Experts of a small language model.
Size: 12 layers, width 256, vocabulary 12846, 23.7M parameters.
Experts: 64 experts in each of 12 layers, 32 squared ReLU neurons an expert, 4 picks a token, a softmax router, a shared expert of 192 neurons.
Training: a variant of SOAP for the experts, 6574 steps.
Below are experts of layer 8 (counted from 0) of a mixture-of-experts language model. Rows are named router (the router's row for the expert), up (a neuron's input weights, with its number) and show model dimensions 0-255. Each number is 500 + 40 x the weight over its row's rms, rounded and kept within 0 to 999. Numbers have three digits each.
After each expert's rows: a language model's description of what the expert responds to. This comes from a sample of Wikipedia text that the model never trained on.

# expert 28
router:473437439494542550521496502479483482482542495516487426495493507482540557555514480500486508508491475465496440505542486467513506537530496473524510460526473503527442452534580477503483470429470508481478458563450453488493490532480554519481470484543495485597474459334502460544443540462521548516502470483479500517523450463551533514456535530483523530506522560512372495465528513504555394503584503520551548514505484489585505519518528447519530457536479497507474457588516552526552594497445488512477445464564495477552522426451535354520543515445517528495537520543522499540442499481496469514461539551511514494558417426531507480496496500488543486521491518512528504495522545433436492496498498503462397503560505437477412411556473483505455520557517506493514505521458594511535484499504488
up0:469506535452526450492469525473507551513453499523559473492516470492462562516495480476467440422536515465535443420449488497569545496542493546512509461525411452568370511465511496531463534569478503446531525544431511501450524514448550512474475529469533488525477546423473547475517542505531558477462500426509473474526510548426508503505433592474492535434501542465438539434531527501581466500532500481425541581465442556471475515516477414485533486477507511518499526509526513503491567540486484544455462465530472485448539533569492477553492453474517567489497534470608558562495499467519530554505508532521459618571534426552446499467532492513487493532529488512513461507455518453479443468531531555471428563478502474521514435517534436506449500482495412458541496509499532479464504442505506
What it handles: Names and title words. Ending pieces of first names and words in titles or proper names, such as Rocky, Looney, Rolling Stone, Johnny, Blue, Love, New.

# expert 14
router:484455448517513483515484492438501551404546530542524559497572522486492513494524496491493519533439515485493484492554457421550540516455506472492485502530558449501547512464483542465476484452576443471421524566532507521506499567522452477504497521478541500458440457431501508577493576508409458540489501464417539552529443474506543499482546532474502526501505512531442548478460440479548461523438508550499454553483522536458460495515553446553546481480569493512509484571481606474548499463488486478506534472522542496435567583427545501526563499587425480487474519585476483465485520572507482519609562489482482457494538539490465531515450514534433543441489516469482512527445529463455467457537499541552540485530432494524558467517500553593427480468544543505529513483466507485535468566524461
up0:487497527517523499495507493532517491523519483492511547521495469495495542637528464479552507495493459453440472535551524494479496470449596487550445529492511502466489537526508486575449441451464564496507519540522554502508412543471476538479540402481483496453474499526445529456505495546483512552486418519562568510520532496499475578502512528568519460524400505519534543470496486477507532442549522488495489492511477467453598519474512558532549440601525489519527525485504478605486466451568435487539514523503427473479502460474547515475521545518490504437640478509511490478541521492469529566517449517481458508483519525470513543524447482546487505463505480574463480552534550437510468561412473446528615433552537424562450476475500521509453475462470477476500507499481500576475568523514537
What it handles: Mid-word letter pieces. Short consonant-led fragments inside words and foreign names, such as pl in explain, ong in Chongqing, ok in Sorokin.

# expert 13
router:518541509556487482607524527502482508425509485498513520486481531518448628532533547441478533481562475505594537482464474482528521504489461459467459501422546508494524562460415522478438471475453457417434483489506547465538478498519439472526490530423563496467560517490469534506509454478515439546530544502414532500553454519474519532464496440463545495541497424512585533508523475431466448560550618536505518433484601539507495473530596479524546504564524526515574514500484514456529527441504540491533448444476532499463463466539542476526487486506485475494498574497481561475456563503540534468460473498465461486545513530507498511532526438541472522456460495467442491511496468492465451508523485521560535514508479492544517500504511462512487463539499593504521459531423588505526608501503548
up0:534416541460429441493548520497583509522454537445581438508500526489504530516461490510443533502458466465576546546534508458519446482390522498508499497505573451562497461463522447471484501510537535474467487519464565525526499509461457457541526552436495487525508509491530534515431510513519468525502533456490509520531484479463512481518474528483496441550444441477594411438484462527502459517438478445488481493591556475418505495506491442475489484517574509437466561544490466456474427402456564469516486473482583512518479514504456436506462554392491477488539492494450511485463558495484501527442582498537512477460486480446493549494500527524484515516585530495518517544457444525459489603424456474499506477539525506498519573585505451510450454433491476572481477459457510516532476536485459
What it handles: Word-initial capital fragments. Opening pieces of proper names and foreign words, such as Le, Qu, Val, Ex, plus blank lines before list entries or headings.

# expert 12
router:551522430525499532505457531475522543454503519496457482562523544531420502481524474416500560567455449555477536480540507470542529461453479430487454426465482464481517466482475522433490466515520487454406453493514504473481474507543473485542488535489533483483572441482457521458423492481464422495491507504484543498468482526495528457505553414489529483545524537508516536478554532422447450532442499536490453569486520515622471462534501457546567486484587520556558474583566520483524431493510501467514486460513518467413448454462530570547566483561469465593500519556528475512454535432580491481536553477501502505515538531493472423603500530512462582478471498515457503533418505471500461519560461541499506444508472520478516506536446515503465470508520511534529479512522563525518526580538547
up0:468450519477518487497562450472535518466471506504494442525508461469516546510559430491531518513441515474594509506550548460469500518445588501522535444484394516550445457561494466458452462542470516483550552461501580476502507518405519521452559508494506515513417464562554500500521467442556499440494462469524569511454571504494432511430453466492489445468444485440532557497468497446485451527509525482497476410598528486510538533496482525499430498533511435528440432534509475553498500488480417510493509476504594533518469404545523507420500593493451510526467564540555561452502502486484546494466500505515481558453568481452463477526498485512512485566482439556514511506442545484559490506459505446473419458459486481453546505507483513478547491506474431486467518525505482495502558417519526
What it handles: Name-initial consonant pieces. Capitalized consonant-cluster pieces opening proper names, mostly places and surnames, such as Sh in Shkodër, Pl, Pas, Lock.

# expert 24
router:542518527524503486485469550492455529586491420500438543522435490489567493500560499478478500417501447563499435474449489624553465527548495431461463436531521571545458495469481525490519562450485527438455510481503557493488521505520496476538465508524561504448486485457503542480533473440455475480534470514537523550485531548449541441499530513507469527532534476532509512495507593513495530533483556505550517544472461499443483501523512478545486440561505528482516466502617512486481484525549601536514581485471459493518515508539504505481517467461533496464478460532487607545497512484502524495480526588452490476467429461425539494541514462564550471508475514524537524510435444478509422472542459512434420538451459424546544507447509563429454451562493478552519494576527453454458497500420513
up0:440518493436534499535458503583565493497441602460496494544492553528515443462466458477512472489559447470535457510481498536488520507496476484581536516484507527487428474543560476495446548505441487531477522527465535543544473538440543514482478583522481553439456514528469450545510460579547519466525517540465497486501512496491500440538491529471496508436526495479532462401571524553580524456515508534450465423440576457495451550419507497500465536495512477481488558449512552483483566509506500517451491418561550534525452536453411509468599520510498488539492562463508535478466438435442460513547569534543510553495466524420546543476526568520552491458474526510483523498483559550495490461446522477521454421494498495578522551500470467545490465448482445459464495444527514538537513423545513
What it handles: Name-final pieces. Final pieces of foreign names and words, often vowel endings, before a pipe, quote or and, such as Enri-que, Gill-es, Tit-an.